Below are experts of layer 5 (counted from 0) of a mixture-of-experts language model. Rows are named router (the router's row for the expert), down (a neuron's output weights, with its number) and show model dimensions 0-191. Each number is 500 + 40 x the weight over its row's rms, rounded and kept within 0 to 999. Numbers have three digits each.
After each expert's rows: a language model's description of what the expert responds to. This comes from a sample of Wikipedia text that the model never trained on.

# expert 27
router:495514505502476452475506518488510475456514497499449501507503624492509560511513465584481503510562531517550514412460542477525516460447531487511520447482423502445501513544523558496538520534460467502483478481546488502441507529474533457550547482531509452508497483452459493449498453510462500446438494483500477466539440485530546533495539556533476539540549454442557409456556485479517544501429515523542499489513369490506526565492487563509486481509532594483484485464504524536564463507447416537438574541548413452420444504523496510447479496503488497574493489487548491472586541563413515473
down0:473510597475488525483514527478456483523503539432505452508548486522552522477516516499485596542513522467559566505467528507480546549515433549559479504547551465513496506527501518486505506574530428568468468515484488468466460468436543472494451560496509517497489510487488552474499460511540474532474473538534441493457408528434458394507496421504501471428523480562538468497545492465530459508474467470559550512493530512494444542480449464493481530552444547500460514469493505463506494538577486486471465543474447484522564493506491462436541420531530450506517483523497431693567536516462494501
down1:556514497534478499580488482541449492421519470557456407473510543482478432509507476513521459501417471487561495543475444497539482529475529355518437520542488446485587448462510504464478484418556472511513450575475444489422556508507553527537504496504506506525431415480478543473557570506475491508564485512556612530510545483502445494446471535568510479509503550468514400531506505470471546479518468410563476538527516510505470469535518474521487478469467460510517538482488540494437479452513413504506440497491527516474476486598509473545482519526559528510506535480465500508539506510460489488
down2:544442534468539461499441482538541520403552529554525492492504505511528505463451529505549484514512452555485487519581551482470485501474483468510507487583456467539521523497504541468474436473484558433461552520541511464582507441505497479538461523453515514507542560534458461531474550411479505455498508531479488472469520482474452421509517565509490616489485482471507529472476481577510468520541547483428557557529461433500444487501551454526559462518504488469540566439474555633437495468496480490491541540488527524500422553531482464523520434540530469499570509499399452460499523441481476519
down3:365475516431526516522509495503553561560458511432479488439502504472511567461485548491482517480518506495524524633552510582529456476454479424449544564503534508480523537501566491518488453431527451503488497497499535549506528428380509536517524482456514455459486485464450527459468547533489475473448526487591514479563497493496562480485487482414517474503468526450502510535507482480530495516505537418487514497565460558479426458498494480532463499476517512459490531478507519545479538465479456551515525552463535463542439501553451454528512406495519485479520548469419499444559447475452562494
down4:495525577485501446484544501555500498456475553570576511518504458497497440464489487542473474451509469387458477498405470490503417401520439483483542463516552477460460488563535520504564465519489431527439494520498532561513448540496508533467514473445475498506526522522472509524493504549533603494463497538486481475445484543524490535482446493533595534501478520529515465577475440497519489535554556477528500479492631508520487523499485508446456560515444491519512585579549469490485463494528524550516582374562512517597522547550543525522507534530479496504487501508494531480498497486509510479
down5:487557509486500527465475481518471564490538565483479555519523543447512433539465562551497521486507518497525502521496469465508510502488485538481527501519493456527518555514446509496552444441502478512495515475550529520458573509433487441487511510429538521476518405475522532486527441556488488508546494503483507498544503552501459470468481530461428531580534524564505607512487552446469522525581527565555502520494505470460524516470581524445511541445494507480504509578487492467438526496593468500458479519454614561519617529432506597424559483520553497550402445534501512529527495518543505459
down6:527498518496480527504585492488502501504490435521500537471550469513466444423557510517542535396541491493525520538513480491517468507524543455530560467481498542431440442539487485487548471388546528494492546419519554473459499450522540585522580443476527441538530467519545507496440498491472482502472498524603465504421509533434483477525538543517563496538501506521485521510482498555540487503555552456482472464509585485499413476455467423446548467476486562439535520565510472518455534481490499530532506456527480544515569538514502461463472496516521526485439461499476479340508466500498473539
down7:480513489528506462529499477538508458458582529577464503496504485506484541508544493543479496515534574490478448461498498485523444555479507492519437504525545435463472508512482564504405479575531499525502471550457515482503552547526547513507481618446471460480505426480506436565512451473465511510534537491526423493537421545472533524529516485545545487495473501562413529468519493535510490453468499533480469579537529534566541515481428436570435489502509462422523491462567511525531496475487520509427505433433547510504528535543566496465479527505581572528554473451438434465466447459489587531
down8:498507519536503499478503534557443545485489446514449526469540537546517442551497513469526478532445451477452468564463509509511533445394462468503510532526482582465581480432377523534487493462486519473540574527501476508544514435504450467419504589557478533439514442522495544440522550530495474515531501485487569484534514482548492545479456542507508489448503570454538530456421594502481518495520446544474502461484479473543452497503510455492550461518455558515552477460452500566516501492550486479540394574544442468499496483527494479555480451463510494515544407540510530503497532486575459517
down9:522501499435444463483482550489512440491560529458491504472510516494424454483509478507493516488502547526563500486505448528456482466495444583461500527461483419497592512567472505467480490540453482490498554523470545508512547535484572529428447493508481513533445556497469484506535496506548482527504543486528453515502495485498472513507503499488435573543488508496450477495517552558509450536448537453484528563450519474573484422449514458487536432546563433492425528477535483590532465545560503543556550513446562473532467452594494572490469481527494545475544459504467473652545539536518573524
down10:436511493523518551459524547547494475540484457431492425480477502517530457544455524535508557520497536533486507541554513510588385538505506431536562465588507522426510466578487517435571463514540563537519517448473515480403513504493479528558455552523418556523519499480447516511564478549467456525527525533493442503536507514521453573503489544500453484502510514449484488491478542530479473442540558484427518440578471549515535504485579521463475509489522523494461530523414485458436567538523495441502487521448445499505555444578526513515518567541521540508505457457510432511538487531526476542
Description: Opening consonant or cluster pieces of lowercase words in running prose, such as r in rare, st in stating, f in framers.

# expert 23
router:505463547529418525467517466448506535481493466465479465547513539489522559420535526507444555526525448431549514462525475497618544487520550492437538512471481453488513449522452525423453464605541560562491513491473568477522532495507471455491436514467520571503481490526495468511517475491529510468428543426542537504528520487442524515498466460472477431461502543513424460502503430478484579521506455511507524478531403517523566544491539563421517532536523531532472518517513569522530516496493586478484517520519493527464458584508488528498427525475487473492507496474580505556437543456438577546
down0:501540502525479495424569524501558558510473486456465496520540485505496468402463563491511505470546466536557534472572489536531521489521551523479542588543507475475514450500606412517471515532525586479452507461601504506517498549524497545542467460487485481500498510467483455590493456525495549524451452574507558530503548554559503491525504530503463484542525466444474522564457522499511535521467526419477522482546494432502573481433543561500512533458561590544512451481452487517475485464515503478511564454521470497544523527487515479520496479521471535445604474506452483576480550405518438492
down1:545490491422523532557492489441513529482477497528467571457489546488548534456484523496520452488513414409534505532514405508549626515470480485463509509471551512505518553488488458445465557503525510490509479493524603514492557425468429467447502545525498462443565456423540470525507535492509534515549535484462483509496518553490485533490477589552546589455490470480508581563461522550510472492542498556540509452487532479497554464532476591451420529476516524535429466558489439482514456567535525502436463558467466502503479553537487511449470450525444470485478508538501448498535533480516528533
down2:551503519507497411554494494503563514400514505521557494541475472460477457381562477471533395559461500479497427441452527527450483529498496508550506540480534474560495595542466445508504561518520590470488565523504494469473465559435537496568473497566484573503566460478496462505513529487518484428536505496468544500505515540436554512544513527530416446505458484510469567503512487474529495582485470548510518479498504438439518410564545470554485512460472549466552516516470521518530483499516562410458515474518451509526463562486457481445517529535535493519481478506496530513511528414512517504
down3:553516470479481518429468486527513461502515492544470505500499535468506491511501549538490548465451481511496425499495550448504467458515541477397506449516545454521517563512496504432477525490583493529502485513511523567494485483505517556529508487464477487512497523476498517506490511521470514483455469577405519430383445466488482502477503409518498482544488476547471551460522551486490417444535530514489522505479461446503415577500509527593501490440467568537516452537571455523568543479465510639469460535582462489456576537500514497475439487487552456461540471444528480556562543444498494445
down4:418526496526529448545492531459462546499490494533474573533534456493545441530564420465512548509529446489530529519477564537483495480571534434465503523480530415454484467458543518464554488454453441615483498462489477485513523531514466531469479472512534532526463461485467487527497600473436528535520472472462529453473562496455496502424501464532491542538505496481506492500440490491512470530508427480555590528480469567459477523520441621578509508495490573481524550474517531477448483518464527543528564437517566377499490523500505522527550542449537486475477527485504496425559518459541473488
down5:451489558522550450539487528510472490477546482443498510555507477469494491491451411467476447529496466476557526558495460460460396561401479518456487495573481569442566464513525522523544495451487453591592505533472552494537419516482548521498408522554512495481460496470495499514441516496516532441537407511424519619502481467463434471508562514566480444468468436511471467472474461477538508547509460490518475528497515490500432491537466456531550435504507500543501507510501546469402552502520479551537492454459529479500480512440576511517467448490530532509511495461474491515489520422482494509
down6:525492450466453517483470538487490548474508638541464496464516449546407521484503508499526476457543519478543548466479454434492586454526459530460506436529516441578546427534519482536514501450455507451482524548530505495471522529523472510436438507478448486509409429530515525508505508469513496499446487512498515511513562506478593520526476485405466495510487548535581541466439558503535482604457425497523505569546535471503524566460470491504499506487440517530472514480528438499435451566507452457484506478476482489500518508484507604526522548479559515479568457448457491533489449554557488468
down7:514488558505462483522477521524515482513439508484485494499488464456470486448469503529453456469480517532552514586445466541517484480492576489553458468474482513473541455482534484534470513397438500517405496466506486518506461459512474521475517438521578450476473537482437532543494491510508514481505441552535500499488478452411441537471515438495513450537504468510545453532429511476552533475483489522458498500502393494502517472492473499480441459475536560395515485591485527562460395472500469507537533534524444455531432507428523541583501436515516469482517539500396497432444456561457508591
down8:511539425479541463556515450573431455556513469459426449397485522549548527432537542493488451509484496554494485427538484510490522465463463518451570519514527477490452501415497520561416548532504541495615567524493509430489548558524533494408527577518484446501499573463449494500501467546477453449525564469539553522501457532445495497423515463494522463507524521504437500482479530526495485458450485466465496491501505537462447543522535454491479547524503486496439478501459474542522461447489539475458489426565484530456419465446484493520511509470530489464424402514515503519451488490503500519
down9:563517459461525560548485433525509515494525533465507441539547555514477407474443509491529579454475441513473527487501531511502596450538500475479594453528565504548458495434498491498483489487521472510547496621466522391484498525526495463454492538458492434495494473492558529485486554467491455505543502545567523495513521528505490486522503463473534477479516449498511541478461535484526504537471517528509518431484555507426546447571496444558456460567484530422500513491486470439487497579490412440477507451492508502475457458479579448496497486447485444497508485530488539620488525393501500515
down10:520452496521534569511489530496492473425547488478471547454498527493490541483435558468526470460483508529544469439520484548494520491461489515574475485510478481532576482434527557537577600512471558510481549535478487507533513529534451451540501523517523476476505455524455507454516429508553545517446484492480442496484455493517493477495493562446517486474536589541575556449540558552506506532529488479502377576494484501549525530447430541553524429514570467499470443497506520507439509505452469494513533461525506525543550399488470504561500571519551458512430467563535517479454479565512386504
Description: Closing parentheses and "=" of article headings, and short stub descriptors such as (born 1998), footballer, politician.

# expert 20
router:498487491517463542499540534471515462496472512458446484555478500537478491481583529554442532544509465495481489425525524566531480408496451484511477450406488469482497501506522504505483549525462467484510522531580527490505524517467543529533551461559487501505447492533527480448512506518489491473495563461502446432456474520478519489469538511503469489494552574469446530444483526513511520553468555489531565522551416414536542562453481556451542599539524530508571434494538495525554435518500531513418503529469478532525552485512506520463442545580510570529527491538561602521559563517407589474
down0:506434518467469534537459473519482481549444519488416529414592425461552476510523488449481526474479531551435473392474488567532516495521433563572568462580575520458448447473532477442517475616493514512524515444510541520494445483527478523539473529499559575446486456575552535499505552555486554531539576507496554484575554546487469501461563498512535485495477528579554497508533520548487485521500470468525537518500463459491504484557534491476497444508510485428509486462503450498467550462438593550471504500521508497524452461497513521494462558501464518495493538502524449499501535515474461551
down1:596483443442545528541516494479542537429532560448403506531519473576514494505406462433467436478537443453525490523492479529430501510485479495486430551533594560545484515525524459482531570554517525489462542513491480507527461478530562478504432508471473517473500532444485392491542473412439514502495529482489522474451557501531543534520463445461435469561570522462507519482536444551533507459451528467570528542547580484494526518539491506519437484480460528486564541570475507464497495481515549471499519561526479467474515490510478490516542554460535529514466546443512537500413489465505497569
down2:509503576487559542546526529546485536511510481486545481554505496534594506494491528492506440481474450488547588492507501479426442466455419571420419488522531548435492514532504460509520540514499372503586466406452456525478511503504413545546497426438489417515444588527431493553458463489468534501498487557488468489370546530491465468488491480493515454545493480550517550491476547482525446483492523498524493542456482508497554538516495469482560546490496495479527507530472479494559539496475515485525518511523540455518431495502554478407476480523489476422532498480508495531521436480482538530
down3:452540447490465537453501464537446564488489485533486548538529550564450494515524537500487477537464548475505474476439552454491424486502502449551473553538560558467449518499501547512490500545487520532500486472537478476429488532506480468575490529445435411441378471512496494505542538591501497488438546511548494524483452516522492504473510493488451486483523464558441471518411580489504498495458418532559447423527532503557535495534433500507508494561452481428490526490512485492500519478502560522543509448521506537456497486479438583478456532519503504556515443483493445383556530491477532400
down4:525446530485544471499581474504592546535493549485486477457567464501546477385547488515558507543443530511444504487538441521508614442483473441576488550512573555573506461495459454433463434492484572539472510440429503474555460498459504429489506504550481489471526490490485511541526546503494420519519480437525560503484524463489525482561505493480548521497498531420500500568496447488520472493520521514498516461463438480487497443573547507507507494526554484450467527452485580507444489487514599425511567476505507555497482431466497538550502499495471497436547518469460535465526548519481532551
down5:567547523467554472419532539498498482544553502549471487537477545504483527574511414462432450482551541508469503474523538461532620501458555494473512461565434506527462458520586536555423451508473522456519451513482485420532508474485475503546570546527569487481514464459432535467543587497510484477470595501513518469486467454492512432536471503512575493545448509492494460467556444484484495535485502495495534523539441521519433501534503490510492537459521526500414509509488476569530532490513568384549511480485499435539503454462548534476464461506468572480475487551477512459430473520527512534
down6:487506421508514449481509527477524572491567477483495560518446458543537472500493454562529449527451445554524505487413527463426452512440461544498472459492466515486542561477512541526441520540492561481405482537556523508470478482509524442568513522427483515477480480456606457525447531516505480555539508485521479458508468511471534557476405498474430494459476509472473546506536460512504480383474543461550443456510366449499517461483552484536489514488475497540459517575536481414504477499435516497461494436458532483543490486533509522443482557443542551478519509493557530490509516544448524487
down7:452461485498572478485555524567469559493566546502501588538539482528458490500467508477513490509527531494492536493477504517569646526528492461498536523477604536552501556481459559507543528481559445468457548491444462447501525547496454480475494496451476495558466526501533486513504425464569503513620575516512557509447553470495430451530517545513511478524505522499479428521555481460547528539504456499552533504498486460520573541498555478440456565544562513508489519457492389553558523501537488467479503501512522515541454511526544484451456485456481457440406469465464494462546472480487510500
down8:469500533463442470485528519554489475574504488483520422497496575425555547563540615528499499507426462524500499550457477485514599463473481461551458456524517518551503464478477493459530442483419420455433505438491505392492500511552533465510570513551480490508464590438472489494494550445433536432435489486489510424493517540470559487532471497476536526501575565469454509518532506592500476504507516522561487486488503412538568538460554456467447481527468516523536466529542531525542498474552440514459518504505472490494501534552511516454475471448489490445534448435496522514473531498516485514
down9:458439468449471423533482483527432464472518523477470592514553508546450535495494400445447568500443548495505591494489463475449495511530499467543492516446442577522474513495476498446465546546562646538452565498491453515492504481549542408504550454443543516522436514487451458573443486460549577493565452466560480505498479514544429518497519564511540528484539452512453505477556476451567485492535432479489466523448514521508468497518480509498465564527528527542452532509547424532526521515485431546483521533443482502516481485446492449534526494460497482489507535488533531517456497488515493484
down10:495529491503486504556480515475561447399521475493569439467560490528479481507513579526595503534552487456549510545476467499480421515544444589515512540466488464504541514514471499497545497591486508514535529545466490544553518455467593485471537476491533502504511543475477466474508476550520507549472462461592536515462525572458487527404532467467551489450520493588555596500502539468485487480563488569548568524534634493441557468516511492556509487539473505449536546559443578564530502463465482540449508557530501496496482506480554512526540538526479470522516490480530475529471504481478498524
Description: French, Spanish and Italian articles and particles inside names and titles, such as de, du, La, Le, plus locative in, at, of.

# expert 30
router:541469519503449544518509536495529478504518471446492479568504584475484514507528457521493568516515539529543552409513479520487560499557463464558526465505477467496479520503497465475511501567498537472469485552538481553531482477451545498564496489565519460564519468492511497476496498527499500386494530412462503509581482500531558478464555488539499429517574493462491513507500459399518523457459505458543502424485380510522523509516559535459558505485529468484397521498528530515491491466424517530474565581510512461509490534489392494482411469440530524530513526436574534422528499509434547468
down0:535439499466503502513563516446504530405542575519543468473520483485510509544447511541432482519505529508509483459542532489446569477473424530511484539461584487518525533502407531485519548432416428502564490495473534491495406512519515489498463521478514478456534485478510438469462480499577559497440501554495554499486510511531431560468468455458404501447482515536489496492483464467477528493497532520479524474493479578493552431543564437549488418503481470544537490550482476510487543493528434466525501505469475495569488458572502493502568530525631509482535487531483478528442533527388515539
down1:506533480501532475523466436520518531521501447520502518519477516525532510513489433508502498461543553479510477508515504461498503467420538508498537485549573496593518585440451505485503539565482441553545510521529548506536521566570526496482509484514535491540487525431458466454514501531564463522440524494509482486544446502486519488495581537478482551483524537479526461500570511521481519499483491480454511506496455535499553442490492534485423489481399490408538444443435518527420464521475454505447562425507499451625440514456515522466418540500541522391492487533406483587567531447500537493
down2:577511405553522490510485477563495485544484501475521514504544501456508523451498585468522452496501460496527472540460507518535484539486490519520505532463533488520476510404523489558519518629453562512592523476562528496508504556443557547506469514509484500535487482499458455460459431500497498469499568536574439530467522510453451516527462518475533457478548482484490513527553463534462498439524453502558488448454468491597553562460518484511538513515446499510600527510446563540603567457494496483496508471583536486447537513487473511466553515451452487515549590554573483559441490536522506511
down3:498575505506455549568425479522435523495505555468488521463547489505502471528479546515458544505413472496476502550499524445506562475498509518571466516518477454486504561505474469498492548621472467497556493521446461473500533529450555466541513505552535495492481593521480510409501509481498512483496489471471512518489460469466464484498474460435455535533522479497475494430515489476557546484512543471580468451463518540552495459445461575474511514553568517535418563480514536519466506499505502531459533562466487448444430477491479469476433472531534475594481475453496475665518447479423524455
down4:539463532594480458492529468494533552482574427531474554490573514529435495448508459552516449549520516485539581470460494547537578551451482509438512565426550525516511509469495480443523504565491541520479439499496506452477500521487487531504486496575516464497488470391507464443467540504515508491476460572453465468528515556517480542474509505475485520421458447497515495420535481518436491456500485480513433514584545490593470556508528507536536511475538478479555506505536518506504506541525532486460487481428517458488515471481448523495491547524440485535477528456540450659456537557466571479
down5:530465562496501474439464520419447469520527514459547461473473408431504542523465567521522453534549517465475460493483553463500459520512506498475492435511538463497496419459494542475527484572538548438555421496511367543526502496499477501489506552465460507506505492446572494550504554474543468477569519506523497496572502503474403563450454479488411525454413493511490471552502515474443451452545516463440499541491546483507515569508474515511513538479566420458480529434446502544531526501506462494468439541543573498452514486527507447539497499494517487488434501495534475534566454551431547491
down6:528479558506450543520545515571493512460488498559544476461523472537567496570513491477449541500519599456506508482493503516520542527510451513467470497455554545457460525527515501457522538489539514478538491524489407468517511490547438488553573421466445555534435626484495513517500373454459442516531478479521542574543478464421559561491522518521455526481566492484439546415489561467474490485443488516515562470520538489534575506473535529439477497437462531500459454457526456478459492562459455464451471490443463556512485509523527490507476575546475500419489530469502475469519491489466479482
down7:467497561521492556520490548539470481531520538502454499530469508503485552541469508525472450525537440436553406624484441510469544522508480466526538505582463457496442463480496488496480501414483513543437458513475533525486491524519498562622566510570479521550497451542529577480463475546604470458540452453509497516456518476490502521504469541436540471490526520524532477478456460465497468442512519477576449444516501560565486554479461506521513479484537535554439511475522546487492482507502483432538493527472518488531531504465513421533486489547539511497488524602507509363463448481521482556
down8:503479510556516532460519498429465543529532512530452484499504491527478495545493412492513545500464550488512550500476481470558517417517541546534550450445526481458495487534514521541507434550526517525522514516524512443565469492517488462510467500489488527521531593534423527413479544474477403485481559519474468525462516490516462495442494553543495528492545505526420507492566485483485521520521498477437447534459610439521507494460553436564534511512476522444520436556523464522494525479540479491531495479491502452456515436531487459501498487422444436513451480444441450688503555528504485453
down9:470526467551470493499522464488469467530516470523476542509428545487477583418471467512515533448528463417509522479460532403598525442565460469520523520527492456496549505509482483450466490524552524559533428579504487515485461531416475432437516487507506469496477536512527460520579503541532479472554509477461527557499396513508460487475445472513468525475509507523504452428547518498528491503537473499454464558434462502474533473482486521555559537495455498491465528452528513532554546467528528500495495491557566540562515516494472463466470523572484555507579556519468465493607568548537536386
down10:471499507519489481451464611426495474537428527483494495529438481504487403464538439455532573473494461466500496497480507517517539471461471531535515519530410487452436551523439447525499532458494497461492539511522544548501479496554522526487585530535513476534472528561565531504528482477594504442507565530481503510407523473494519469459564582498432539525503535521499494399464534509455410522511419521488470494466473488551483488491399503435559413448513465488497422443525549555465525540559475486484555490543498527475527470470437531515488495510484516452541520519447505517551463529536480523
Description: Word-starting P, C, Ch, p, c pieces, often after headings or line breaks or "and", such as ===Portuguese, Pasay, pelvis.

# expert 21
router:530485498480508462519590457459517565571520464506461498522482509568483544530566528512420551558508468508478496454525472536468531497447494519406496532452494531512567463484424428523518535601462508464520474461486498439498537514472528528578550568527484502508476464481418465493514494513452459428496512527500521522485508450449522532508487505421432458500542512596485441500505487440482502495443487535547448502521435441503528573610516542491575456546518527467499484414515551434508483499510522474457538481513535505525454524473478508486440600542484512482498519482562437541500511526491576461
down0:548473516569483519509649546485501457456445497513447487484505490515515501513467477523483613552508442492471525442408465521475502568446529457425455482471517435498536477552493463488530483505435518538477455582512446484504490538542475531477485503540465523556548461513457510445522542536544608504510547500514477580494590427512518494514523445507520609483488521556486532450435464519517463474486520517459535441459530480494543481497499487430472448444485483500511517497503448486457469558489447460564482448499536531522572506517475515514469489488504491428532534469515539561468418515445474527
down1:539536563490546515417544508572490575538574476565514514505481505514541535444443497492435577499552528552480481493490460472592441469510518485500474494485441505577568522446517452505462461557546514519478408577474507482495475481481491490516546499465462488372520576571491554462530498459485470508540492474446475455512500526489462501472433497450504505482433497516474496460475515495456529476464404518440455571495496514498472557528495457503511503507529547438476463425497510483502520433514519505469481476388503573531454560498446522513427499476505523480555471510494524568480427533453512471
down2:492597474568542441449500550470523507489430469565467428438477514496470484520529496447503486444530513479500544449521458525531479544475489551468543495513483456465572456502519444437472456446551531441477447585436534494484588493484510529478466532442493582501465537515542538444461510499519404504450551513504507514594528473487521503505534463505485538491522577460524427483508513462536496450482523557460456539512551491461552433512497409465466499459531466484501484513510450490512497492570538486445504436546552510502594492503505498506469496561418467454461433519514551471490410508446478493
down3:463475528470527520502452465459476532510494493589471578437488441512580476440531519440470480496514448495444533580525491424426413543453500555602471483481531474566527481571566470476518484517514533477419424528477548463515481496517459520501458475511475484500508475497403472457528531480516469469486510431530504526401472474495480517446480499474505540519542516519469474554516562484483487464526529523447543474409479509512538463490489442443461532479459478440408460567547484479548485537517426469528535473467472530462499527529511469486448572461538478465546492544523522443561454509513476567
down4:499453469502447558452590541525521454548526407499426458489595419469535502538522472514473542484474503504510502486470555494480492495436495485496524492524485548473484458542502505416505531587523518476481524548467467444487478539477504472533470544511479539455409469538545532435540509520496456492419464508484493515569561510556512443546481505530481490483549519496495527533465496503528454468460533474508413501485455429460581536452505537472480418483501471489457523519500540485465565558506469496550530562483514547495498576518472545597494518524578510440517542495468552503576475543472604423
down5:551512512542475521394468541478421520513519421469470490463515490505521454522580588520458537501540472442457425526487504542472439557503503482554478493444514559435524490525484514575492498513526567470510475480455481500487492475521489607490519507472569432472503587525472469462451540511514491493450562503458471506461466502535488494437570481531471530517471537523480478447438525551564587448461546513488530506444583462470471571465461445413555514521563477544466531454544514499520532491562506501438563548547552537460523505515539474539406485517465505522472491460475495491540483497473533465
down6:509520481484439533489574565503532521462510448453501431516477511495580455505516474532490511468508488486505442433431489522594501511440453462442496549426485551450489483505388489454510604523481510520497471507518455441479485471437554494566527458509450470449557559568510523495503499596483560510555457493480450519499443446464534500541559473424435512442519526534486484488468463504580514473508478487536497462544511462510482441497530510518506509447496457480475456536601503469504492462544478486458544534566515540506478478487456476495429502450548472522475583425488456528459560533437532504
down7:465473470545495498455537577513454481532507523533548449531553478566529518532514499418531561488485572493487519518426521490547543518470506431512499492477492526459448489466517452515542496533507529506460532430438513447539522475498447455541485559421540517517551496470460520457456490510504499419480491554493481483506398452422571539476495590496460492489591540513472468519533435491435527517549511525574449556461507454519456523464478557517519505537497546455432449502446454430554434497553436485609530512526435458536521519480464570469438551483468494455507531445513528488516492523505523516
down8:440543518457490492498513464483491554529482466491501518514568486490474492498551559485487555417548480496456514474530526477414538521605499547493492499541439532476517573499442550493494505412511484516523517445533496533496520515611464478583498538468441519516474508531491530580475538478523516468578480488487425532463561493532406542456460479541502499547454569450545368535540534483487496527544512535503508498483515489513476474496531487477497431516530471465482452544452533524527452490557538450527503543514508406482555525462519555476480468384517549504470551443511534422547485556484483513
down9:574479450492528450464514453581455536510524516477520463517568500490502489449523509469474527496478536555462475506512486463457432502489512524482499440503510487523432529582514512525516448462517540592490537466568531549516430504531511521519486482490517548558492547572440513499470501508455478464595484456439539553553522510496525608477536500487562599558555514468502513538518633468421479607514475511470530502551528508489574450539501505544465501487434479537472553480480514518453551503406496514552453425525528485476484461468546500504509519574502523535497466458535538514478500528463466554
down10:516469488507559472450506527562438523489539520581571466488531494536470517511580424568483521565483500572451524428466505585458502513491467453492482524453514514528410535439480534507555463467535556461485534496478591557565466429506485440483459526464515492445528525442386577541527430496446502486505534510541487548525444492458494503491498487506550484454534504542542537500521522429460515536493547491416519514490442490509480520538459552468577514513505500500563539455563429500492482498477511508461466388469507484568446482532486459472539518546516476501551523486509498524532456478453554466
Description: Column header words and their endings in wiki tables, such as Votes, Score, Rank, Result, Attendance, and empty cells.

# expert 17
router:493541553531472470507500567474459556535502488490499460506529522521485602476596481531448559564532552493462587446452547517553555535447513469519498528471448496483508419480444594515520493605496523547476519524480502479547540564443498487503561541519482436504485522492532500487430493553492450430506497475559482537531462406487520473496519489521466457507571555469521392494476519430529503498421512531515472519509485439513517543476456508464560516563569547442486509482555556442512515500479518498502522475519495478496465469533445532467449499491549513570530541447559517575480467568484533522
down0:439478541466488573413461514494501538509588491494462478500574507498472488476471546535527481444476475519504482548481480504476527495517492454564492504517463500581504474470496567450481444531531482437527497528477517434499474506560534472461531473527544560545519408515455515533499467524461516492493523551508558498479552460571495467506543449544535485424486458510515497414540576574548513435492516460520484517543412518551485506547506479503465415502515505531568451440485508512535561523594440488442482457515481515467471475407561440441466546569469563493454523496527488547492483564452583479
down1:496450467467517449488463517408569468493506513545466457520488508510500478516544559438440507458454542478473432470435460465541590537458518504456488506471454503486545511548515489529589506528595452529455516476481489423485474503528480496432537468531460471420539483452485515528491454499508435470458442565484512471493508538543485459551530462567487420467469562551535522513471480498504510538466539543556506530460606564448508482511511487474553456534487538515497459500564488464499547465528481535439512465459483476506533468458519483490479450520566467593439511450411497512427466455569425498
down2:471549466447490541504513513524478526511458540493562454548438467481494480500424527461470477449423464490542398506539455455442473473512550541561510423576529516487436483460603494473548535371525480529474521495530431504520441504489492512516502516444488461492447524528501499539503487436475515493467481462447469505521471535461447498534468468568484588504481491539499501460513484445423492520471455521502485468501598463466522409429544479537535477488471556492476438453467509594465501482549435541560582460506456466498463556441515491481496432534519526475498534461492554522485486532512514522
down3:472485519517457482413494512533455422477477447473512432516477532502522431504494546544518548399494513495544475437474552547491529463502498488482503543469482520588542516473512511455443435450503506547528553453571515519540520465511457485491481561523465431513432550530445563502489460516443478448477526462466500537531529542546475568508480466518407475460547508506473550423527501558551456469536530507532513526509385534534489433466533443528499447528518555550445539524517491534412450489558527489461538491535471514569448461517499463487535473529508534420520577405527502529526502459469480503
down4:541544467531527499488484527461509570433460471498519520427519549482575492447506493499585483512551512493484508495525490527500497477517484551520532498499466494557554480517536497481523500467623474471521546492440521474554471506500552477490481544455477439479460451507489489510567513525545541507498478505480391510523488419431485515488481534443464406494489532509545583520585509481508505476414536547488465444498490466584474508402508467514573488556572476498519513528488588516486539514491481516534481569493576508470493418472519467426519423460490470429460499445529521451424582534505483535
down5:508502493456446467495535464465484528472453404470497531489469513576572506546494551474464512494546535493520462385534496493498526533555496520455512490512483596524523520521514510421559558560536521504581523477526488487442478522519446531542541558475539508485525523546548498521535450456508516474454486488440444517524479530531437525510588527474538469520560504474534486563540488555502623560553501499411510528459585502525545516518535538510499530539538442406504498495526476469440474488421490528522480508485447486506510470457517525563556529563488432561508428480479505475579483468559469530
down6:533498533518481441506431540540579540495434507482522532489444442498508449497501510497559521463444529515509485531440506549576485420578523400517431470536531463568545481493473485479465466449495494523506550495469518508574482464485499544503564460457571454477431538465458564507505478517413585451442470459540482581488525478494481476455456500465532437440509517539454568512525467490480475521515520499513452435504457491463484546474467515539492528469453480525536536482490482523481490551527502516476552467550470474528495437530486500529517528538541549483583465453540507514438549433391433416
down7:524462432550504517426447465462467455485507455500500494503462459458517526506538489500466599530428515486478579431455592444549483521441520527542459499504525522452527478505399547526511550512496465512558520491521517545530521494465495502459500466456445439443483576509581519487546543510412516532528454491531466457481489477573445548494593514465547509538539559505508434538478506485517543479526571479495499561523459528519537511488520554514507568599538467483525496464552480419452522483511472495412477486433480537506511558519511558494500510520539463577525483513455503482502498463474395460
down8:476510456483549433593499592462546555471477490535488473485532458511530505533535469437545493474537454458449532521466475391493417499516465520499533492540473485498468478488573502517491449533516469468508483508421519557507516474501463505524513487444560533515486454478509490476449498515553511537537492452539499470510534565514544480506508518483490508589583600549539566524488535517459461501479495521464525542522704504407523508523540555490522505443458486536551458473485523465504460514519495545522527520586470549519490494555549526502543495567485513483550528538471544479510489436533552489
down9:543500514514530473503461459531551469536448465488524498521526401528531529519502507480502470504437470484494459457517463548446554461503485512495537515510495531519466556519543500495498427559508505490460467507511503522494483515470490477486456492441507529540507452507557522462500508499544458543498447485556533486536481548460469489487484438522422525505478498508512500567539496477545514509521518555489530491464808519458541489521515541482453508489495482538551469571493476498488442591467548505504493528497527486495431536502619471525486501509482515487455495462499511482497468456565472468
down10:543494547456437479531455455494460533556427435461464568482495557459448562538509500450491509457552547521558479522460408419527531479544513534510479520474415565486561588499468467490476468485459545521543493552491486559562558565479433508529509562437482518479542536525463408437478547505521498488522465481487506451496503471501553466512525502493420471470558527464563488584504563495505475547494458462526453552419525569510510471508510470469555517474490508526499542489541528497491520513453517426514489538493512542481543460494462538579549472485511523539439470529459431568530452475464507561
Description: Abstract nouns and noun suffixes completing words in running prose, such as attention, development, organization, -ation, -ments, -ings.